config.yaml
d_model: 128
d_expert: 32
n_groups: 4
norm_eps: 1e-07
optimizer: "adamw"
batch_tokens: 131072
seq_len: 512
Below are experts of layer 8 (counted from 0) of a mixture-of-experts language model. Rows are named router (the router's row for the expert), gate (a neuron's input weights, with its number), up (a neuron's input weights, with its number), down (a neuron's output weights, with its number) and show model dimensions 0-127. Each number is 200 + 20 x the weight over its row's rms, rounded and kept within 0 to 999.
After each expert's rows: "mostly gets" lists some tokens that are sent to it at least half of the time. This comes from a sample of Wikipedia text that the model never trained on.

# expert 0
router,169,242,208,233,213,194,185,183,171,210,187,195,207,236,217,189,208,199,177,208,211,190,200,217,212,159,207,243,189,178,231,218,208,198,243,178,211,184,232,227,202,192,199,158,201,155,193,192,178,210,172,207,187,230,196,170,189,215,157,189,186,196,211,206,201,229,211,222,203,218,204,196,176,204,198,196,190,193,182,196,205,182,204,204,195,208,214,190,184,199,197,204,227,239,188,200,226,223,186,211,160,172,170,208,176,223,159,188,214,225,184,195,214,194,229,204,158,210,199,231,209,162,209,191,189,190,235,183
gate0,209,214,203,181,192,218,188,178,183,235,165,208,217,198,204,181,221,199,149,206,209,206,179,231,177,199,183,208,197,211,219,173,206,197,207,184,188,185,225,216,169,177,201,189,219,196,165,193,204,183,167,188,193,209,223,185,163,224,183,203,215,188,229,219,169,180,191,241,203,224,224,189,185,196,161,201,236,183,186,179,221,201,195,210,198,188,243,193,192,204,205,219,226,191,201,186,243,213,210,177,221,188,217,154,201,182,199,219,192,207,175,206,163,221,159,196,211,191,250,195,208,201,207,189,210,225,193,162
up0,210,170,188,203,220,193,212,226,243,177,222,172,182,185,208,241,186,185,223,216,200,196,204,180,198,200,220,184,205,199,194,247,199,207,189,228,202,214,181,203,254,248,202,187,200,215,221,212,185,193,197,226,179,189,186,209,210,181,200,196,182,216,190,191,222,236,173,176,187,199,181,197,209,173,217,213,171,214,199,212,171,209,218,176,226,194,152,225,215,214,191,175,195,230,186,186,169,178,173,237,208,204,194,233,205,216,168,173,218,189,211,215,235,215,222,204,206,225,193,188,186,196,209,204,220,156,187,218
down0,214,197,198,203,205,204,201,221,203,217,176,197,226,197,211,192,190,196,219,222,208,215,224,189,150,200,171,204,208,201,232,220,198,194,194,215,234,185,198,213,199,216,170,186,182,173,202,156,203,201,212,194,210,173,210,166,205,220,176,183,208,181,207,188,227,205,139,187,159,220,200,198,184,219,236,170,217,196,161,210,170,225,198,213,214,209,211,177,159,188,185,218,194,184,195,169,206,193,218,219,191,192,212,235,192,197,154,164,206,221,209,222,175,183,232,178,199,185,204,177,205,174,222,230,195,175,188,233
mostly gets: " $\\", "(\\", " coalition"

# expert 29
router,167,192,215,229,238,197,179,203,199,198,193,196,222,216,209,195,212,209,163,186,190,201,206,232,181,172,208,230,207,172,226,224,191,205,213,184,183,168,231,222,209,199,167,157,166,169,190,203,182,198,183,213,166,188,237,181,174,191,187,191,183,192,228,201,228,194,184,172,200,210,229,180,213,181,214,187,210,205,159,243,161,186,234,182,200,202,220,206,167,228,199,225,207,188,190,175,237,203,204,196,179,162,196,165,195,211,188,199,182,203,180,195,189,199,203,207,185,212,210,202,225,166,214,184,200,208,224,173
gate0,198,199,211,197,176,207,169,220,185,185,163,190,192,204,202,186,190,200,215,203,166,206,182,217,200,188,153,197,194,196,205,203,237,200,231,172,177,179,188,180,202,183,149,192,233,195,254,195,196,181,198,203,190,173,217,200,219,218,220,185,185,175,193,233,198,199,192,198,179,204,212,220,190,229,217,181,218,186,184,188,168,173,176,190,193,213,200,201,199,199,160,199,228,188,191,236,199,208,180,169,176,216,152,211,217,180,221,222,199,201,184,192,231,169,191,195,213,144,177,239,214,196,190,215,181,202,208,173
up0,158,211,189,208,193,204,194,180,209,238,169,226,204,168,222,199,182,198,201,209,198,214,224,183,199,199,173,217,172,219,195,200,179,231,213,179,202,164,198,182,206,182,209,226,184,207,208,202,213,199,190,215,167,180,179,175,226,212,196,217,217,200,179,185,207,217,195,207,237,180,215,189,210,223,214,237,145,195,229,175,241,179,184,227,219,201,205,178,183,168,198,251,202,186,226,182,213,192,154,208,206,172,201,174,207,218,190,200,214,192,194,193,171,178,221,221,194,221,212,159,219,189,230,219,226,202,205,208
down0,212,227,163,187,233,203,212,154,212,198,206,169,209,185,212,211,192,174,194,207,233,176,202,219,174,233,218,189,209,190,159,184,192,210,208,215,227,209,203,194,207,215,211,169,154,210,225,204,208,176,183,183,228,165,159,218,233,175,173,204,206,203,204,191,186,190,193,210,185,203,210,214,215,209,204,189,189,173,224,179,203,210,194,175,213,216,194,212,235,167,205,170,172,186,199,189,199,210,212,211,189,221,183,137,178,206,211,201,196,213,163,216,206,184,207,196,205,234,224,164,198,199,194,186,218,173,164,225
mostly gets: " a", " an", " very", " be", " dis", " ="

# expert 93
router,175,204,193,204,233,188,187,207,191,159,193,215,230,194,194,231,169,194,188,221,208,181,202,209,168,189,205,221,184,193,214,231,205,212,232,191,185,161,253,224,210,221,171,180,155,161,199,203,193,195,190,215,195,190,229,193,177,182,183,218,191,201,224,197,221,214,221,210,200,211,226,195,204,189,197,187,176,182,167,209,206,173,230,191,214,203,197,180,179,229,190,226,209,218,212,161,211,216,203,206,181,150,217,168,201,212,173,187,218,231,194,209,217,206,192,185,150,197,198,199,243,210,204,215,200,196,217,168
gate0,188,230,196,201,213,191,216,244,189,226,219,203,173,207,236,243,184,221,233,187,214,202,210,210,176,196,174,225,195,218,204,252,181,193,210,183,191,183,245,200,213,215,227,197,196,200,186,168,203,203,226,200,202,199,201,220,191,197,196,170,222,214,207,152,195,218,195,186,199,196,226,206,191,189,226,208,173,204,178,219,250,166,219,200,189,203,195,191,183,186,228,166,210,207,217,163,189,179,208,235,169,175,206,176,196,213,155,201,181,223,190,203,214,209,205,168,192,200,200,202,199,191,175,208,214,158,182,183
up0,170,195,177,227,171,197,179,186,252,188,178,206,195,214,201,191,184,207,234,196,158,196,224,189,193,195,212,196,192,196,226,198,208,222,181,198,201,199,193,218,194,186,207,209,177,159,211,185,180,207,222,212,193,252,235,243,224,205,170,200,192,199,200,181,195,172,216,222,196,193,194,211,171,187,226,204,246,175,187,201,214,232,182,191,188,192,192,240,194,185,172,177,223,191,200,233,194,173,211,181,233,240,190,202,162,195,210,212,248,214,203,209,215,199,210,237,201,184,186,205,219,204,217,208,190,204,197,162
down0,194,211,184,223,189,145,201,177,193,213,222,233,199,213,208,201,196,192,173,176,196,234,194,203,212,221,181,225,174,228,179,172,180,175,200,202,222,187,175,245,204,225,207,199,199,184,184,198,183,176,196,177,238,200,230,213,188,169,184,181,196,246,181,180,178,198,193,196,217,227,179,193,206,212,177,208,187,197,183,195,195,190,192,207,207,203,203,237,213,185,236,222,211,165,216,193,229,221,185,197,237,216,177,209,177,221,155,226,174,205,200,210,194,150,213,206,191,211,179,187,215,198,206,211,227,163,202,180
mostly gets: " Gu", " Ga", " Da", " Su", " Min", " Bha"

# expert 47
router,188,222,213,202,221,203,193,201,218,207,202,187,224,212,212,202,197,215,186,208,214,159,201,198,172,176,199,223,188,176,223,196,192,213,225,159,203,174,237,202,205,180,170,186,175,164,194,206,202,212,168,208,183,192,210,201,207,211,160,187,155,196,186,205,242,241,188,214,193,222,200,222,166,207,211,199,190,170,175,226,180,195,202,192,197,191,182,175,162,193,221,209,191,199,223,159,233,203,209,209,216,174,219,142,196,183,198,206,218,174,195,206,220,207,233,212,178,237,222,195,219,157,188,177,188,187,182,196
gate0,180,206,194,189,174,228,221,211,196,242,212,214,181,174,193,199,210,212,173,220,192,172,178,194,198,134,183,210,217,190,217,189,256,199,238,230,221,210,171,213,192,206,207,203,198,204,174,222,230,181,192,200,235,225,215,199,211,219,189,217,188,184,215,231,183,188,205,163,219,231,222,194,148,215,206,210,201,178,194,194,183,205,200,164,192,207,189,199,201,242,199,182,187,214,179,198,200,215,210,188,170,185,232,210,204,199,185,241,156,181,207,203,209,209,218,186,188,200,229,201,192,216,196,202,225,223,205,172
up0,217,211,214,188,192,209,224,188,216,202,201,208,221,217,214,181,187,213,213,197,204,185,207,189,240,192,193,233,193,194,208,213,190,189,195,185,228,233,214,243,149,218,239,231,215,180,180,186,216,207,158,164,213,219,217,181,175,228,191,218,234,201,171,216,166,202,194,190,200,187,216,214,222,182,215,198,197,168,153,160,174,199,199,177,192,199,209,230,200,184,207,189,191,210,204,224,174,222,207,219,170,211,196,181,187,178,204,233,220,215,215,184,158,237,186,203,202,189,205,196,210,202,230,194,171,205,181,160
down0,183,210,180,213,208,172,181,233,205,190,206,238,187,206,206,181,181,218,222,212,198,180,171,190,213,209,172,200,189,156,185,181,249,203,191,225,192,209,217,217,220,216,175,198,251,183,213,212,233,166,175,196,214,225,168,193,183,213,195,204,216,197,167,214,188,205,219,167,216,199,214,226,188,213,188,218,222,176,183,195,175,175,216,225,186,195,209,217,219,178,190,183,179,187,194,162,169,202,207,199,232,190,176,199,179,203,212,233,189,158,193,226,190,237,217,181,227,156,226,197,207,191,199,201,183,185,206,191
mostly gets: " O", " La", " De", " Le", " Bo", " Mo"

# expert 118
router,184,231,194,209,231,225,203,193,188,184,199,193,205,185,218,225,196,212,173,214,214,183,170,215,199,164,185,215,195,185,251,197,147,188,209,170,184,177,230,203,189,187,199,175,192,170,205,213,180,189,150,207,178,206,205,190,181,217,182,205,170,169,206,172,230,201,170,216,191,215,178,198,173,222,201,186,174,197,194,198,205,166,199,187,209,187,202,200,189,219,202,213,197,191,210,179,202,219,194,206,149,153,199,165,209,211,187,200,204,220,189,204,227,210,228,218,180,214,204,209,189,193,196,164,198,212,249,154
gate0,203,198,199,182,209,200,201,186,156,189,185,163,184,187,157,201,177,181,189,209,222,181,204,207,206,174,203,156,194,222,215,205,203,204,215,190,178,162,222,211,192,225,182,201,192,179,199,191,165,198,173,236,188,203,214,216,194,179,180,184,201,221,209,181,228,198,199,223,198,204,224,208,200,199,183,188,167,205,208,185,197,211,185,191,184,176,192,180,183,168,239,188,174,183,172,205,189,196,184,144,178,188,212,188,214,190,157,221,180,232,157,189,212,221,204,184,209,221,197,172,236,225,222,245,191,177,220,179
up0,199,170,236,217,234,188,153,190,180,234,189,209,192,188,222,168,227,207,214,189,162,165,225,203,201,224,201,220,163,188,183,202,207,199,193,240,175,222,169,200,191,191,189,198,190,225,172,219,219,195,221,191,191,189,201,159,195,220,206,206,208,220,200,211,185,197,222,189,181,179,183,219,196,199,242,179,213,189,224,203,168,185,220,234,217,201,212,209,248,217,186,172,184,203,193,181,208,229,188,221,240,211,189,232,192,181,223,183,212,203,190,173,170,210,183,223,225,173,196,196,175,202,190,185,230,203,203,187
down0,245,199,217,194,198,208,210,231,204,217,207,175,215,199,181,186,189,243,178,232,203,212,210,200,161,210,207,207,183,196,200,191,210,241,232,237,212,217,199,204,232,161,203,204,206,180,198,176,174,216,216,193,206,169,219,191,213,190,187,210,202,217,188,234,194,192,187,210,179,180,190,226,218,197,186,204,233,219,169,205,191,187,219,182,206,208,193,222,168,156,210,180,194,186,218,210,177,228,180,201,198,203,213,139,205,209,182,173,189,204,208,182,220,212,241,206,168,223,219,164,195,165,190,180,175,199,195,167
mostly gets: ".\"", "\",", "\".", "})", "”", "]"

# expert 34
router,181,202,183,209,249,207,189,195,180,243,195,190,215,221,203,218,193,210,187,214,225,186,201,225,170,182,195,195,206,205,241,246,211,245,223,162,174,175,221,205,209,188,193,198,189,160,200,217,188,196,173,191,164,205,220,175,183,211,198,239,168,183,206,211,211,232,187,193,187,221,187,209,194,208,214,179,208,197,186,209,185,170,217,208,208,214,225,182,182,208,186,215,191,202,230,188,255,215,181,205,196,142,207,180,184,209,194,198,207,226,208,206,242,222,186,161,190,217,230,216,204,201,199,190,220,208,207,207
gate0,203,204,182,202,201,232,204,174,193,234,179,195,228,155,197,201,234,174,182,193,214,172,198,211,189,203,194,210,183,172,201,242,151,228,220,181,201,206,187,240,211,162,165,196,201,178,199,174,223,204,184,196,192,193,196,225,227,181,198,195,182,184,227,211,217,172,221,196,179,248,245,226,206,216,187,217,184,188,206,226,207,213,211,210,193,233,187,233,185,199,192,183,221,211,212,222,232,200,224,215,240,215,205,199,223,203,190,214,204,232,207,189,218,195,197,185,202,221,244,189,216,192,207,166,217,204,198,211
up0,195,206,185,185,183,217,160,208,199,175,143,226,218,148,222,232,226,208,187,183,205,201,188,182,176,235,221,204,190,177,188,205,196,210,198,174,194,191,200,209,216,202,207,218,198,182,203,236,195,222,189,215,226,219,214,201,177,204,178,234,173,194,167,192,175,178,185,220,174,220,211,189,218,219,223,225,164,236,206,180,228,200,196,208,154,173,184,178,207,206,179,194,200,222,226,211,225,188,197,217,206,228,172,192,174,177,224,194,201,235,198,207,195,202,159,186,215,239,204,172,204,206,180,216,189,200,195,204
down0,165,188,207,185,165,194,220,177,225,191,200,218,192,190,235,225,218,153,199,222,180,196,154,178,202,194,183,203,188,172,149,189,220,199,188,176,154,180,194,182,214,165,209,225,199,185,200,162,152,196,228,203,201,226,188,205,191,206,228,219,221,189,190,206,225,199,196,214,181,224,207,204,178,213,209,238,176,212,193,188,202,200,186,213,203,212,198,193,216,189,230,217,195,186,207,181,212,172,217,219,205,226,224,207,204,225,192,226,210,209,204,187,187,239,230,185,203,173,241,210,194,177,217,188,172,223,179,189
mostly gets: "ero", "ino", "ato", "iro", "zo", "ano"

# expert 99
router,192,208,192,223,231,218,217,196,196,202,211,199,212,226,195,203,189,179,161,209,251,185,185,220,191,173,214,194,174,187,214,203,185,204,218,172,199,157,251,187,193,184,185,188,203,179,181,209,172,223,178,212,177,221,189,194,185,200,168,240,188,203,234,170,207,209,211,173,196,202,222,145,208,197,207,194,194,178,196,207,181,153,198,182,219,236,193,220,200,190,216,215,213,203,225,201,214,210,170,192,176,168,205,170,226,226,152,209,215,197,171,218,198,226,206,180,179,213,227,203,194,192,194,169,197,205,205,180
gate0,185,215,163,208,196,214,176,176,189,169,165,208,209,222,189,227,213,213,157,174,199,232,206,210,196,229,171,173,218,215,193,202,159,198,202,209,179,160,213,197,198,193,216,162,200,196,189,224,223,196,173,185,186,227,207,215,161,191,212,215,224,222,210,179,202,214,216,194,176,200,211,184,213,178,171,214,198,203,181,229,207,158,191,177,179,184,188,187,225,190,221,209,155,234,224,185,203,169,216,181,207,173,209,215,206,205,221,228,207,210,175,209,176,184,223,179,181,219,181,183,164,203,188,216,181,183,175,179
up0,186,197,174,184,186,213,191,198,173,213,241,220,231,211,219,183,223,199,209,202,207,220,168,221,205,202,233,184,192,174,199,207,223,212,160,209,215,244,191,217,219,207,185,187,190,212,225,185,190,171,232,182,236,197,224,193,240,207,183,211,209,191,228,193,221,187,170,186,206,196,170,214,183,231,236,187,192,199,209,220,176,227,191,207,196,217,186,207,185,225,218,150,217,188,203,182,219,219,221,203,184,201,190,228,183,225,181,194,169,192,248,187,213,195,178,206,224,224,208,212,211,185,191,225,223,226,213,245
down0,184,200,196,180,209,233,170,204,231,192,212,220,221,183,227,213,231,198,198,184,193,213,214,231,203,203,212,191,246,219,213,201,174,178,195,208,206,217,222,254,198,185,175,198,152,177,216,174,167,201,233,205,220,188,213,188,210,244,191,196,167,207,217,203,199,208,177,199,195,227,200,182,207,184,204,205,202,199,218,240,196,193,211,198,168,186,221,210,232,209,229,155,189,196,217,237,210,192,217,207,164,183,204,209,233,199,197,209,184,201,220,173,195,159,206,182,196,207,189,183,174,207,188,220,188,167,156,212
mostly gets: " ==", " Ra", "i", "si", "ri", "Gls"

# expert 97
router,194,222,196,220,219,223,166,181,193,201,199,178,236,202,203,210,190,180,193,202,213,167,193,210,185,167,194,219,193,185,201,235,209,198,191,192,180,177,246,200,206,185,208,186,207,174,174,200,177,208,166,244,170,183,224,222,168,226,178,213,183,186,233,179,221,209,219,164,198,235,211,232,184,211,200,201,158,203,184,193,212,176,218,201,195,214,210,211,167,186,229,204,199,220,178,189,213,210,193,198,178,171,216,194,193,231,171,207,228,200,209,179,196,221,208,182,176,232,252,215,188,178,215,185,199,199,231,165
gate0,175,150,150,195,243,213,195,189,189,208,170,232,208,172,182,224,183,224,175,204,195,162,234,207,196,167,243,194,212,161,168,192,213,185,207,169,222,208,218,185,237,200,166,209,205,218,193,207,217,183,227,219,225,198,221,217,163,192,200,197,210,208,206,193,215,203,217,191,206,181,216,249,198,199,210,197,171,205,200,229,201,178,225,175,200,217,217,187,184,238,236,160,195,200,221,221,194,233,203,202,203,188,191,207,203,210,215,201,196,210,214,210,165,213,209,183,200,209,202,198,218,198,218,193,200,225,196,220
up0,183,210,236,195,182,191,182,183,215,200,224,184,194,198,177,189,198,214,169,191,193,205,174,206,202,205,193,169,211,233,204,217,200,232,187,201,204,216,223,189,211,255,179,198,229,205,224,197,172,195,171,225,163,190,173,193,217,215,216,211,183,180,187,201,147,218,187,178,179,239,147,179,206,174,166,196,233,192,204,190,165,200,205,181,210,194,188,196,216,222,185,195,214,199,218,195,202,229,196,186,231,207,199,206,194,191,156,196,192,172,172,242,215,198,202,181,192,202,184,213,191,194,253,225,174,182,194,200
down0,195,205,219,242,228,196,193,205,243,194,193,196,204,225,203,181,214,216,212,209,197,201,170,173,247,192,146,239,219,192,211,191,214,227,195,175,221,225,189,202,220,194,217,208,228,194,185,176,202,179,217,236,187,185,202,205,256,197,209,202,200,177,186,181,203,198,186,212,208,193,183,219,178,214,177,226,214,192,182,189,188,213,207,187,234,219,233,186,208,168,216,191,224,204,186,217,229,221,201,182,221,173,221,173,214,197,193,210,218,176,209,187,166,183,224,208,230,208,218,189,227,176,213,226,197,155,225,198
mostly gets: " White", " Gold", " red", " gold", " black", " Silver"

# expert 61
router,174,218,213,221,238,191,163,195,187,227,197,180,239,198,198,225,226,180,186,220,242,182,190,216,188,198,168,201,200,215,206,207,214,187,218,192,193,186,217,201,211,186,197,168,169,168,195,232,189,196,181,224,167,199,194,177,203,164,183,201,173,199,207,216,211,231,159,225,160,236,195,189,166,172,189,189,173,193,184,215,183,171,233,189,202,207,200,193,188,218,211,178,185,241,197,197,224,218,190,216,190,174,189,167,200,227,163,170,221,222,186,181,188,180,213,189,171,211,199,234,200,194,194,208,201,178,205,202
gate0,175,187,219,214,241,205,182,174,208,208,192,242,197,219,189,212,211,225,194,230,194,179,187,237,204,213,188,198,195,199,215,179,192,191,197,177,189,207,207,215,206,189,221,207,224,188,179,214,193,217,199,207,209,205,186,182,174,176,178,218,180,197,209,186,176,213,190,192,204,187,228,206,220,201,193,203,208,186,198,246,213,168,204,218,192,173,213,218,212,211,192,154,225,231,171,192,175,221,166,197,203,224,221,194,166,218,155,181,193,170,178,193,211,170,211,160,173,137,231,215,207,224,196,189,220,213,164,215
up0,180,208,195,220,188,195,193,170,189,182,188,240,205,200,213,189,197,189,205,261,236,205,231,184,190,182,178,195,201,187,185,184,162,201,168,208,181,215,211,202,196,199,209,199,171,223,219,195,223,180,193,223,177,218,203,159,184,179,221,181,223,204,198,190,214,188,183,274,244,232,181,234,193,183,207,187,172,221,199,202,218,183,208,204,201,207,201,173,217,213,186,218,214,177,194,199,224,201,223,214,211,199,215,202,213,191,220,190,215,234,195,193,253,184,186,235,201,221,195,212,203,208,177,163,190,174,205,193
down0,227,170,188,188,204,178,185,229,220,181,265,184,218,209,236,197,155,178,194,182,211,201,220,193,234,192,207,229,191,204,194,194,210,166,208,206,211,180,205,196,196,194,213,190,194,200,195,215,203,176,193,192,202,202,206,191,222,215,228,201,182,183,200,192,180,219,207,185,211,184,191,191,194,207,186,191,199,191,196,197,202,186,195,219,192,247,209,163,194,228,172,222,203,208,238,168,207,208,200,198,157,198,213,199,244,206,212,192,188,256,209,205,162,233,173,209,191,217,166,156,200,155,200,181,176,173,211,213
mostly gets: " Pop", "circ", "plic", "activ", " put", " Sim"

# expert 117
router,192,206,169,224,218,187,202,175,181,203,201,155,221,199,219,217,222,197,167,205,241,158,194,199,192,175,187,205,186,202,231,231,191,217,223,179,188,166,223,222,196,185,210,174,203,186,181,194,161,213,192,203,152,211,215,203,171,190,174,206,169,189,212,223,209,215,177,167,177,226,225,172,209,185,209,199,165,162,158,202,194,170,210,190,226,222,225,203,205,205,206,199,208,196,209,192,206,181,215,204,179,177,162,181,197,197,173,181,222,220,203,189,229,229,198,190,175,200,241,202,195,200,198,191,232,199,201,188
gate0,181,190,181,219,162,191,206,206,215,185,214,179,173,240,200,205,202,216,197,166,207,166,180,199,198,149,194,204,196,205,187,230,182,180,218,222,190,181,241,212,196,178,182,199,214,173,241,215,185,204,196,179,230,254,180,174,184,182,165,219,188,212,171,219,195,201,209,217,192,208,218,197,206,196,211,202,188,207,190,187,181,194,161,191,228,211,199,179,213,250,168,216,192,245,225,196,170,172,164,226,194,189,200,202,177,194,183,186,215,171,200,202,235,201,194,195,212,200,180,192,210,207,175,183,176,221,200,198
up0,196,184,214,205,188,185,187,198,169,183,175,262,176,210,204,190,217,164,166,211,200,184,181,197,193,203,227,160,196,181,184,156,217,208,169,168,195,255,203,154,167,198,223,212,205,234,168,160,188,198,206,226,189,192,178,183,204,231,176,182,205,189,219,212,194,197,195,190,184,201,201,189,187,211,214,215,224,209,222,202,176,192,212,226,196,209,234,200,181,169,235,193,207,200,210,208,200,220,218,181,179,202,185,218,232,169,191,231,189,214,216,177,202,176,207,212,202,198,225,194,217,190,224,195,224,203,198,223
down0,196,230,195,168,217,241,220,227,173,193,223,209,221,186,204,208,202,183,214,211,189,204,194,197,184,199,197,200,238,204,186,169,205,215,199,159,216,218,188,234,201,206,205,200,166,165,210,197,205,200,179,215,201,211,186,175,184,236,236,209,201,209,186,169,200,196,214,164,202,225,218,204,153,201,199,186,215,196,179,187,163,207,205,203,223,217,213,145,187,193,214,198,241,186,218,230,213,207,202,191,163,198,209,215,226,203,207,230,217,184,224,178,246,198,210,258,219,179,204,223,188,175,207,204,186,210,204,205
mostly gets: " Mari", "mi", "aki", "bi", "ami", "uni"

# expert 72
router,192,243,187,226,212,212,193,201,192,207,199,171,206,215,215,221,203,189,163,188,218,184,194,227,181,220,209,208,196,170,219,198,183,207,222,182,207,175,221,194,213,180,190,154,202,170,179,200,193,183,185,229,191,192,201,181,188,194,186,235,153,187,195,214,219,210,187,185,166,231,210,196,189,197,219,187,202,172,179,181,205,191,216,180,230,212,234,210,170,197,220,193,198,174,246,191,226,187,201,213,169,168,204,170,183,213,146,180,199,236,194,185,208,183,204,200,190,219,217,235,208,167,211,205,187,207,219,148
gate0,177,208,189,182,237,206,158,254,220,191,166,187,204,208,197,192,187,230,197,195,192,215,179,198,164,213,193,203,196,234,200,235,195,238,210,214,211,245,206,187,218,203,205,181,211,175,203,225,178,194,211,215,241,208,186,169,176,204,189,225,198,205,199,190,189,217,214,169,193,205,219,232,175,226,216,191,238,219,222,210,189,198,186,177,207,200,201,167,182,204,223,189,196,203,169,208,247,207,179,204,202,222,226,181,204,189,217,204,234,181,179,192,181,200,199,200,173,208,259,173,185,233,204,187,198,187,186,200
up0,184,249,198,196,169,214,214,204,198,190,204,213,211,196,187,193,211,201,230,212,205,212,236,180,204,195,199,177,226,187,215,184,200,188,166,187,187,183,190,189,162,211,194,220,175,222,218,193,206,193,180,181,204,200,214,231,229,191,213,176,216,139,211,207,190,202,198,264,212,213,193,187,229,212,187,196,185,241,188,196,205,197,225,189,177,176,221,190,215,212,208,191,212,221,219,162,198,172,218,186,201,191,181,215,234,208,174,230,178,196,207,208,223,210,197,220,259,226,181,238,212,216,174,198,215,212,230,205
down0,197,217,187,179,206,192,191,229,206,188,158,200,193,199,195,229,202,203,201,191,219,169,214,239,187,226,216,162,219,216,188,196,208,194,220,213,194,198,224,203,192,199,225,199,242,190,208,194,182,219,208,201,196,213,234,208,166,195,207,203,172,186,211,188,183,242,201,177,172,234,233,239,170,192,198,203,194,197,197,185,197,239,139,221,204,243,210,216,191,182,207,172,189,181,195,210,216,225,195,186,190,196,178,185,227,227,192,239,183,179,147,194,203,212,196,213,202,183,207,210,184,221,235,185,189,213,191,236
mostly gets: " century", "present", "century"

# expert 92
router,158,212,193,207,212,211,193,186,182,190,167,190,214,180,209,219,191,193,172,196,216,193,195,217,198,184,188,228,212,193,233,210,188,197,206,189,202,175,222,189,205,198,212,175,182,165,200,213,190,203,164,206,169,214,171,193,203,206,168,194,168,175,186,195,217,207,201,194,174,196,170,211,175,204,209,194,208,186,183,191,212,173,221,190,195,237,255,196,164,222,215,203,214,207,232,168,220,256,208,213,177,159,197,170,219,241,172,190,215,200,201,207,232,204,211,195,166,208,218,220,185,169,193,166,214,205,205,158
gate0,158,179,190,202,168,188,197,202,222,198,210,198,244,205,189,221,202,225,172,224,210,189,197,216,190,188,189,227,179,167,225,175,237,178,218,187,162,213,189,176,197,229,173,196,202,178,198,216,242,206,236,207,220,179,200,240,197,183,210,223,195,192,217,183,187,221,229,176,231,193,216,241,180,218,176,199,196,193,231,197,183,208,189,187,154,197,217,176,203,224,205,202,203,208,210,202,183,207,225,183,205,248,185,192,210,219,200,187,188,202,223,171,207,201,165,208,175,225,201,183,185,193,174,166,196,199,164,192
up0,213,227,184,222,209,203,188,179,196,171,201,188,193,195,191,204,207,199,184,180,180,201,219,198,237,230,205,181,208,234,182,210,206,206,166,220,200,202,210,227,202,156,199,181,215,204,184,185,193,214,165,176,134,179,212,186,200,234,218,188,214,248,164,174,243,219,169,223,217,194,210,162,187,206,244,211,173,185,206,199,201,191,199,219,199,212,182,197,199,181,193,210,180,184,179,204,198,206,195,238,195,162,218,211,189,166,177,193,230,166,219,234,207,213,207,196,214,175,196,178,202,213,212,230,199,211,206,205
down0,194,189,176,197,198,185,193,228,169,187,229,211,220,170,209,208,196,205,229,187,210,217,162,206,201,173,182,220,202,246,195,200,218,187,198,201,231,201,195,214,217,165,191,203,206,212,168,169,200,208,178,203,192,201,215,190,184,191,175,211,172,170,179,206,225,219,190,209,206,204,226,220,193,212,191,194,251,210,212,202,196,208,189,209,153,203,160,216,216,189,191,221,224,223,156,170,206,167,180,171,220,200,189,181,210,231,163,206,196,238,199,203,204,192,216,186,207,200,208,213,191,195,205,165,217,126,201,195
mostly gets: " positions", "ments", " books", "ties", " titles", " Albums"

# expert 6
router,200,229,194,237,216,196,176,209,173,210,207,193,228,193,234,195,179,204,188,224,212,195,198,220,185,185,209,198,187,196,198,217,188,181,216,194,204,169,228,225,214,184,190,189,175,160,191,208,161,175,203,213,157,217,206,207,192,214,152,218,179,177,186,216,210,208,177,180,168,200,225,193,188,180,207,194,179,181,181,197,193,175,203,185,196,198,193,191,173,203,233,225,192,206,197,168,240,192,210,222,151,189,201,154,212,182,162,173,205,199,198,208,205,213,226,192,157,206,225,216,213,178,204,214,219,212,204,143
gate0,184,206,211,211,200,196,192,187,193,220,187,219,163,198,218,219,198,219,149,210,196,203,176,196,195,203,184,203,189,182,207,214,187,197,250,185,199,200,192,238,185,217,210,195,184,182,194,174,176,216,187,165,171,201,222,207,211,216,205,185,249,226,197,219,185,193,225,230,175,214,221,202,205,203,169,200,212,191,166,210,179,191,177,222,227,208,190,227,184,225,181,223,250,200,187,208,199,223,215,171,223,190,177,209,224,211,195,231,182,213,187,218,176,228,191,164,168,226,220,195,203,208,172,206,150,215,239,209
up0,194,209,192,210,175,205,196,178,194,164,213,197,187,194,212,224,172,240,179,198,187,237,199,204,224,190,185,208,181,191,202,224,230,199,214,181,212,198,183,266,207,230,187,171,176,172,157,214,179,202,189,158,179,183,240,252,234,199,190,191,222,219,208,224,176,187,220,208,185,201,216,233,172,184,209,211,223,175,189,203,198,211,188,221,202,208,176,201,213,212,189,215,236,183,202,229,192,190,186,197,222,225,220,189,237,183,194,208,197,207,189,212,223,196,197,171,179,207,231,182,210,196,201,220,181,220,227,191
down0,182,193,211,202,148,229,176,205,180,212,198,195,213,201,227,215,197,186,185,196,201,223,212,198,203,184,171,227,161,201,176,217,203,170,218,173,184,190,157,212,225,200,207,215,249,201,215,240,153,215,182,220,178,207,218,225,210,187,191,204,209,210,189,179,203,178,198,180,231,181,199,187,211,200,216,234,219,205,170,190,241,214,212,201,177,204,175,215,194,195,183,241,179,241,209,233,201,217,200,196,243,197,203,219,212,231,195,216,177,205,189,198,180,184,219,197,194,187,211,249,207,199,207,199,184,210,187,165
mostly gets: " million", " billion", "km", " served"